{
  "hidden_size": 256,
  "experts_per_token": 2,
  "d_expert": 80,
  "d_shared_expert": 0,
  "normalize_top_k": true,
  "lr_router": 0.00042,
  "beta1": 0.9,
  "dataset": "wikipedia_en"
}
Below are experts of layer 6 (counted from 0) of a mixture-of-experts language model. Rows are named router (the router's row for the expert) and show model dimensions 0-255. Each number is 128 + 24 x the weight over its row's rms, rounded and kept within 0 to 255. Numbers have three digits each.
After each expert's rows: "gets" lists some tokens that make up at least twice as much of what it gets as of all text; "mostly gets" lists some tokens that are sent to it at least half of the time. This comes from a sample of Wikipedia text that the model never trained on. Tokens count by the router's weight.

# expert 29
router:148131103089116144137127108153142158095133169089112123108151156126136136115143123126138133108140122173161110158119125122118124080144097095111127132110152161131123109144173108111114120132167112100152158139175155120166153118100147136106122134150140136102168142138137123117102121086110120110114085112154113148082121130112114110108144104154119116119124149135098140128130121160165147131125140139164146137160051129145130098127037116136138158115122139122113168120151132118130118131091154124136181138159133179135089134097110100153146097135145125144084142137136144110100114138156134154149114108178137130159148135087131141167126156128115104170126144173118122111084117142141107111119134201131141125166159126121120184159114156079110120189166103123100156136146118132115100082098146
gets: "-", " \"", " un", " he", " O", "un"
mostly gets: " un", " co", " en", " Un", " dis", " work"

# expert 21
router:178122162121103101115148157132130176095098073108140125121145120141154114097132137137108115160151134130170144116173142114136138101124171154181120118141099132109118102151099085088108104154146115169120132121120103129149139091106095145110117132110117108167094098122127155137157158122139105089146097149102101132104122099120112147103118105121128125165122109156140131134136132183117177105112104147178169138144095175145156137128112119145148122079133157109114127163145143092156128142155141143144134124187140116142128103127117109103100125110096136102145139088139161124107172124111129083145136097163089066112108094118126141154154098102147153130148139129094148130134104095173103151143143159087143148129107105126141156175128095183138148115130122130119169114129121169147100135096145
gets: " (", "==", " \"", "===", "–", ":"
mostly gets: " (", " \"", "_{", " [", " '", "{"

# expert 14
router:145095143167146167140133145158163085147107098156141139134144099164126130121140133099083150123111130166112096136156131144129134127121115126086143109061112121157151156130115098124114123133116084129119089097100134147161095103162099110111111152087063099114159169114128123101124121128137106122090125142113122097148137140115137138132104164099109139137145137118108133111127098121146213152167116171163103134154102135135122150167065099187186121104143120148146135120106137132165113119159139088113131138145144117140094112129152145127105159106112114162169131118158107121144132130112091147115159122140076141134104106140124142110118127101133126107159146177110138146152114134169126151123136145127163096133125130125155137093116129145109164100108105110151125109093107132180170157166158
gets: "–", " 0", "f", "F", "W", " F"
mostly gets: " −", "199", " Apps", "197", "196", "2019"

# expert 22
router:103108116122128096105140158149144137161090082133111156166200161146125128169092159134154142133131173136163120143179144134151121110115110152130102138164133172125141114125160114159153143133139163148138145098157142133107151099144107123129105155114185076155164157085101096117148099118102124096129117144093146155132109154123142123134144122130167101115117129126150149143087107148070098154107110107086143108082112093138141187152124135123109140132100125125160128134104066119104130091154101119142130146121134138120182102129107090106141111127091138142142096141141132120098154141126163101125126130158134129143110113176157125132086137165105131153128111063116111114096123149133125116118090108124149135082125115153134134135114134172122128077139089162112177110127141149133114141108127
gets: ",", "-", " |", "|", ":", ";"
mostly gets: " ;", ");", "|", ".;", "),", " ="

# expert 6
router:127114128151091153144132105116136136141124083156111135182145119114090091119104136122123164130114117076135151147084114049130120107128148110125146113118099098130128125090133136082152096146155085125134127164108141119134107141154150108133136141134126146094116163158120119148130158119135125100151122113145084101102119110113124127122078119107143118113152119160102117107129100110146196132104109144086113139112113172127085115143146128088122138160156123156141157160180148149119136089154155153129096115139139156139111120110104114154119128140157115132172142130096110122147113124120131109163110120111126159086132118159110133119152128108126146149129100121145115130117111165155200131170094118110144115135069089145208117175146128110092157104119106130124110184121072147115150154149133
gets: " 1", "1", " 2", " 3", "2", " 0"
mostly gets: " one", " three", " five", " two", " four", " six"

# expert 27
router:141110129138181127066098118101151114103151105090149160106110148114115151116178126102158125126110129088110100143114195122143113140114081133119084111124152112146102133080124155142164108159152204159159105165072100100098095134198144091119169135109104118130136131182154137181160128169138103097113137136151142087122112132127125115145124146151141133117150173105143135148140163099129133126119115100101144130133121120140139130134131128124128118121138141106162148161156113126058171121165151142137158140107117106154065131082096112097138134136128125132127144160123150123141133156152150126127118132132134129120137132109135092092125102118122136154120147128149118122118129086134180124145128142121105132154147152126194151145152112138132121102113153143111146157126127120121176150148108
gets: ",", "s", "ers", "ia", ")", " States"
mostly gets: " children", " government", " America", " members", "ians", " president"

# expert 28
router:137108115118091123128143152108130114115122120111112134100121113138099167076074119152071136128133122120139160101171143121121121148125122144139144087071117134115142132191154118127129137116118130141126122140139091129155155128129143100114164099141112145120115144142111115092154096142107133119133095100137134144140136108113093177166133096123122104148150117136103139131145156094132139157138169119163137114097104093133119124127170163162110117151127146143117135127134100122072110117121126154145121118107121134120123093168138115196112117104124131065151108153111116167140146111127117109091115128126114180114073127155127120097101122082146092160150109172139093122114144131146126057152137110195164103136097138111120111146113101119078098096118154132157116086089119174103115170152153
gets: " in", " at", " on", "|", " of", " m"
mostly gets: " at", " near", "″", " located", " off", " ft"

# expert 8
router:120140156163138125116131137136091175143150130152124124161120091139136099115145155143140134133100106125141151113118062089137135148135095106143144157139097078121154120170110110143137085171084086123151111144104138131148103112129135146141134140129120146149117056136144086112111152153118151136130141150153099108119134123102104097113123140133150145147122100131164116100121109050118091118094123112148149144109151134145140142108182162102139131139127139125098096156125135154057119127175103111103170142107113174144171157117129173134146130144104147129150140133109134153103097142116152101160107132106119163151122098128116113080113049094125132137102099145121129109122107138123107142071087108075147124136162127140094114134120120120148134145085120140134118129166142133137122073120108
gets: " the", " a", " of", " and", " his", "'s"
mostly gets: " his", " their", " new", " her", " this", " several"

# expert 26
router:115175094173107116174132150136106159105141135144102146090142128153091087151125112189118116128110150115143144145113120149096118072080121098114148150123128134124173095170096113139098136114156158132110163171127126141098195120146129090107122158111082114158093160119125119135107104133102129102146166143133108109154140143145119126130107148097125141152136119101128124134128145102130126141104127146149122137114133142138122174131142129142127138152105112168146115168072139155096140154098111114116164075107161121107169152122157134094110120132132128106180098123136115169149183156138088139108148135106118182108127112113112135150138095161107109152114115118121149104099138100108106085125110115158131153149103126146145144126164140158079099088103123126167110156178113147138098140137092
gets: " of", " for", " to", " in", " on", " from"
mostly gets: " from", " for", " against", " between", " among", " on"

# expert 16
router:127136109136088114098151117148178158150129135146156079161121155145125150139091138139116121175178141120099130144111110141137135087136155166101132118092114155080169159127101095158164137101163196139121155135173121149142100147133135164153177150088131116158108115109157150110125165125153147145163113148110144102133145179135131100120148151166095083142130138090089133119128100094152152108106108091147117127132153103125130152123143164106148138124119117118127123117141126149163110128148160118107094131138143120095151123100122108133171131119144146116118099075147107151135156096126118136158136153160140040098143127120133111138129114104073097135127121124134112118149158155146146147156113131154137102123131138133078112117149106072160150130186150119107107119133156100140109136122138
gets: "\n", " s", " m", " b", " w", " c"
mostly gets: " w", " exp", " rec", " c", " inc", " h"

# expert 19
router:129139093156181107156103138137123104109111107139149154143060127114139145150143119117159161113119190129133109158135093109119151116157082136129145121188108116129107142177144124136111146100103089125109135144109107115136106101115157134170134089147091096135110160159132140148088139121111140107114139171081127119145131151104118126161102130137173130153098129113067177142127120142142079136141154117139111118168124135077157120143108123114119146122095100154134147120136152124141140173109111123120120149155128140142103119141134142157197163117174138135134157080174108146114135176123116139095108097114156112136096149121111136115138157133150081115177124093147110122126095108138098129102081120134146123150138151128151138075200149122138128128121115130082145120105127136089141118116119
gets: "h", " Sh", " sh", " of", "ah", " I"
mostly gets: " Sh", " sh", " th", "h", " Kh", " Mah"

# expert 20
router:125152111081130142129091108084139101107135170127126099152118126143140170140127094117120106125156134136128120125118156114091130135112117097100105122143181097117137184189129142121114179105126128125142150147106172137084148176131116109145148115135107130149055098127120123125122056105113126149120073128107154080098098137124132140163129164126133131118153160127100127105091132103137137143136119133146157142123127140124146152130133162157171155112124121155140107084138164142138131110100106094128115111142128127070120098124097095119143146143131149145097150128150157114138135126100115114116136125113127084115109120122152117133123178147147114169167123101119117166128131158150149114058124086110139131089164154115136151141135106114177133103180128123119129139210161090129149138133133
gets: " C", "C", " Ch", " c", "i", "a"
mostly gets: " Ch", " William", " David", " Don", " Robert", " James"

# expert 25
router:102164149129100128141130117130126147144089125143120101124111127092133158092156115097135126098117117113089130130166203120123131121133134163106128114105136163142166087158134167141138123141132182115126114109149129171100150112083106169119107124137125123101110104186137110134104059151129119085116106115147168095115108110110117146114085111132091102121082112139099150101128114123123129131118125134151116098154162131125145158154109132157130126146126143134167145093140112116120175111090132148085142128123157146078135143126105172109124130155097109120151136088106126116119101097122160095092124112138174112145140148113113129128123111139156148104098111158071098113178137132125118168177137142108086106126098108128077129084151145101132107141146134131135172094115110137147166157091166
gets: " t", "z", "c", "v", "ass", "us"
mostly gets: " t", " sk", " class", " mov", " agre", " Class"

# expert 2
router:126105085135114105145137145110150138154157106119137129106128107140128121129134101130123104131107134163112157132153143171118150144103072174145135104173090078123131115186181132152113155129152075115110099093119132177130100134110141119114124111132088127085145093176103162077113130119116107152128103130115123124122149106149134103133123131111139152156137147102116094130135135110152092122135131116126165163103140174165115149126148145138198126081123128167104126173108137147120104136158099114082170100106112099166131146138134147125123150127159164130139131108138103141109172139113155153148126207110103094120125102117131112083116094130139132155148116162157128085135135173125115121089136115145120143111115129156111119136137108122133116127113148185135063103124145128157155095144107
gets: " the", " The", " a", "The", " United", "'s"
mostly gets: "The", " United", " the", " Iowa", " Second", " First"

# expert 1
router:137130107110138110145187114097108089124129115152087109131145118170116117150117144140136145130175072108082167138125157194122086167105135109137146153146099144175150131146153146137106176157114128124097126151128154138145150117168137144121112149113133138123135142089092139157099142116109156126124125065128150169128138156117109112159136114102065118148088116138119111102117126187100135127132111099082097127152097129110181093121110092154107111117125193144166104115147126118124114119148143156116112125141120095137150147119121144139130141087109137157139127165153126121120145152137102139092143146092123189143163162122151132128077118145154115116101097134148115125149120086130102155137124146120124123093115138114122132138111137122188161074136125128134063135107115098129139119149118
gets: " |", ")", ";", " ", ".", "%"
mostly gets: " —;", "%;", ");", " |", " ", " —"

# expert 5
router:144117137107124104180117163091111124147123140127158105162125115115092120164175135104197151132109143116141131102084107117127102130085097108122129122116158131144061138092140135161119110152147174137138145087117121140098134130150123132147125111102089147161190128154147113143146113120128141142147142151143127111123132139111126162109129142137156154098147131104143122126150125057115123134131134122130141141119124150141146125120120158098135152089163108112140142104132115133066164191106146119108127126130105158139153111137100127120140113145052178136123125130176141096135121173136134094123154160067143151167100124133106135107132100149106114159123130089142108131095150092137105143072163122137137160146142121171106144113140129136131117120086189171163134126135128187145143133130147
gets: " and", " was", ",", " as", " that", " he"
mostly gets: " who", " until", " when", " became", " which", " since"

# expert 3
router:115109116134126142154131104154133156109106166085162161098109119120109165128102094102100151114102193155110116141142166173094151121126160133123129104131131136121096156137138157125086143146128104126126154117158109153147132099129145125139095138141151176152163161118111118110162136143112144135123117096158138109124155165154123153134109127109118110121159097103101136166080120159135101095115159142131106136136127137166117089160137122140128090095142106155097134140126148089133123121137143130146143126132102076075128099112144105123147146124132117088130119141093095203145109090158107133127095117140137114120123098146117117111125167131101068100097190145148156137154139158074148093108195126101127116143120142080117115139066143166137141133122082106140129131123167110128148115125145
gets: " In", " f", " d", " sp", ":", " ex"
mostly gets: " sp", " In", " Sp", " pro", " cont", " inter"

# expert 12
router:117131120156145102146166142107176152123154199117169137112127117136143108128081154174115119174137129135105110151113118155134107095138187119112166126130103118129095154126119117101167102117144106099111163155102074107109127142106100134134123136105167141121172118120120163145148155102145178155109123115087110142130119133129119095111112148121115121119150094147107140144089103125155215116134099144115114114136120161072111133157133139146107109137094139122136143095116131119165077127115150141123101165122142158106105126140084153175123162130143107094124104110114112093141136142109105109130148158157100072141136139133115136171151159104098136112098141126150182145143111099126152089117145116133136173152109116126146099140117153111110150130136129110122155150162165133112126126081073
gets: " L", " R", " T", " H", " N", "R"
mostly gets: " L", " Y", " r", " Z", " R", " re"

# expert 7
router:101127105125099125130151121119149126091129146124129123117063142115102150153161103153167142130123117152138116143117102127105146122116098178151145149136148099170146076143140173106155142118110140092126111102089096148104112164159165123112144130143129133092116113113114153147119076133115086094116123103089164141142096129173143124131133143141117184100087168130141161102123151134087143112094149106128188106140127135110159159117148109116103168164162092141104154100124147111069120130104129101161152109103100116151086102120142160100140148113174143141093168136124138104130087123113095152116145112106097123106149128103172113109121145125171113083095104122139148084110142185160115158125100107126108110135129141148137169118146128128115104118132161114130112135106171168139129145112117
gets: "a", "i", "o", "an", "en", "ar"
mostly gets: "ville", "jan", "burg", "awa", " Francisco", " Angeles"

# expert 23
router:117143108157137122139106082125100092128105127148131161119145114149159148141135137155130131104103103125151128137097109103104134142145150090187092171105137136145130148104056105155129124084096153127085107128142134125135136140107132125142104128174114124116144115111125136112152183124156124126123180097124123107171105113100140118142148143116137116111112130148112109155122158138097132130117123100139124110145148154166137170160196074068129117134124105110171129119111142127107091081139117153144093147132144111104152139176138114178129161119129109159119122174150092143181145063092148123089157115113150121082135159097150139161108145133159129114154116106109103137131106144124092134138157162148142110121113123125120108115132142077105125154142085128116127107095118084158175154127103
gets: " ", "b", "g", " g", "G", "ig"
mostly gets: " ", " g", "g", "b", " ab", " reg"

# expert 0
router:133120109110128122156132120088098135069117189096109097108133139138165122154092107119123098113118101154130127138129066135138130129135148150139102116162133172102142131125118120128139118112130175173137094141168129114089152148117118157111111139141136139139125122097066129088094125106126166148143120121106119171099155145113127145119146124131158182137176114170152128090148112142132124161152111181090117111070133098151116134139092102193134128162125123081106135134125153120127104127140121113110124131126131170153115131158159108104093098139115106159136113136133137148139096111126077108157084110139115069129112137146130112145105141151150138127133140144154099147139155160120103133151134154177116117131148130138126070103089115130134114142171162118093087142138114089095079118090133
gets: ".", " V", " b", " Mar", " v", "or"
mostly gets: " Ed", " rel", " Par", " gen", " Mor", " adv"

# expert 15
router:181155140089138140099123187077111121152110112155123115143132104119153112155123112111102148134094150120132142090164068143094144120147140152093113061109137106144091172097127134145121082136098131072121126125106092096145127102123105151103119122110130123122126145144134083101163140149117150138125113140125125136133105095175099136133118120144156103092126123110177124149155122129169135121151153119139088150122130145112111157107112125078128110126116124106097174111125150122140149140144155140152126138140131123104172157126148151150138154139121123076145139111168097094123117117099083117174181126125118154132145121148114112125093079093089165080126161086126175150126119116129158139130121109114168115165154139130136097147093146138112114157091122147077130172123093119128111159129127
gets: "S", "s", "In", " In", "B", "es"
mostly gets: " there", " However", " During", "After", "History", "In"

# expert 13
router:106130140141126138137121117126115120153133069109129141135196148136119124143136134141137140119095077152105135113107096127139074144081163125143099154120144152131104146071115123127074151153116149134133175115120122114124133120102119096120109138156144123071090160116136164113143134138157137194132142176153102113117122126134135141117139124125115099098105099117112127135129107148148134160128147150113156138124128116124131091123097113153131133133123090135106100130141111153162163189130160088094148154134173172121141107149121097189151174125076127135135089159106153133168117129115093161086091122111171086131146133133110138176178071112097115155129130103142073132087128093090141131138154142141116159107116088140120127138136141141121113123101142082134121105115130107124114117146140
gets: "\n", " is", " are", " to", " be", " were"
mostly gets: "|---|---|---|---", " will", " can", " should", " are", "\n\n"

# expert 4
router:138153138154171121164127110131119176131124107170161093156092126153163109140123119157151137115138136146122154142140153142140121112107128076140136130107151185148120130109104110115170120122109170107135096119141108143114062108089143147147131119112101127136139120150164127142111121122119139153145161134118109156096122151078093114107105166138119145098145188122131125103105111150127171148155130165116093114104156118153132122110139167122101115065145106119131108103122088139149118133093120161184111109124148130150162117078091126165124109107133130145108175157151167162096128123167094104093163153090082066144124152099127124079129154132112108151140102107136142135133137090091115140146159160103090142150140095091128116111128105117136137125138129126155147173133141132094127162147112
gets: ".", "\n", " K", " F", " St", "=="
mostly gets: " K", " res", " ===", " ass", " dec", " Sch"

# expert 11
router:151106153119096121156155108147137083142117209101127142106130133120170084101105116148115106114103088104124107093109111143110139104134141150112094120148143133120141144155163088106112123093114087110119088161154177129141151132132134112142170102123166179156129170139126134125146178116143155154141122115119089117119156132106104124124157081091140170117118151192169131125155173115138122109146125162134155120149169132091115134096129122110128141078130128136090106096139141130156146139115177136110112190114155103130121135147147127130116126114152128169129116113120114159117139167163129133117172142134135062151160094108134129124160162166125113144117191130130116157118131140101111140146158111127103124131170131115135116137155140121120100142170145150130095140131135168108143136088101
gets: " P", " M", " an", " S", " p", " D"
mostly gets: " Al", " An", " Ar", " Mon", " Br", " Pal"

# expert 10
router:147101130093125165098098098154111106140102083155082116150104159092125113138108106064118113129109118162111107136141160085149125123127120106179128187129112161138078080092106176121149117097117147148142119128141141116068103129133138116111117148128131085106083123108139114134121123151153121133102128132118138140126101104163180152152110126147135140128123111100114131164121114134088136101101106096145124110168183104085134109164128169112096117176155117106109143131114134087100144111131088103111143151104131122178101136185151138117131087137125127138090142144102113114083148099122109174160095124103168171133111147140135129125115100116169144104116099151125112125118142145117120130132114173123125141156165168116117152131115158109168157143154103135136152125103121102110121096126153
gets: "er", "or", "in", ")", "u", "on"
mostly gets: " organ", " author", " politician", " friend", " don", "onym"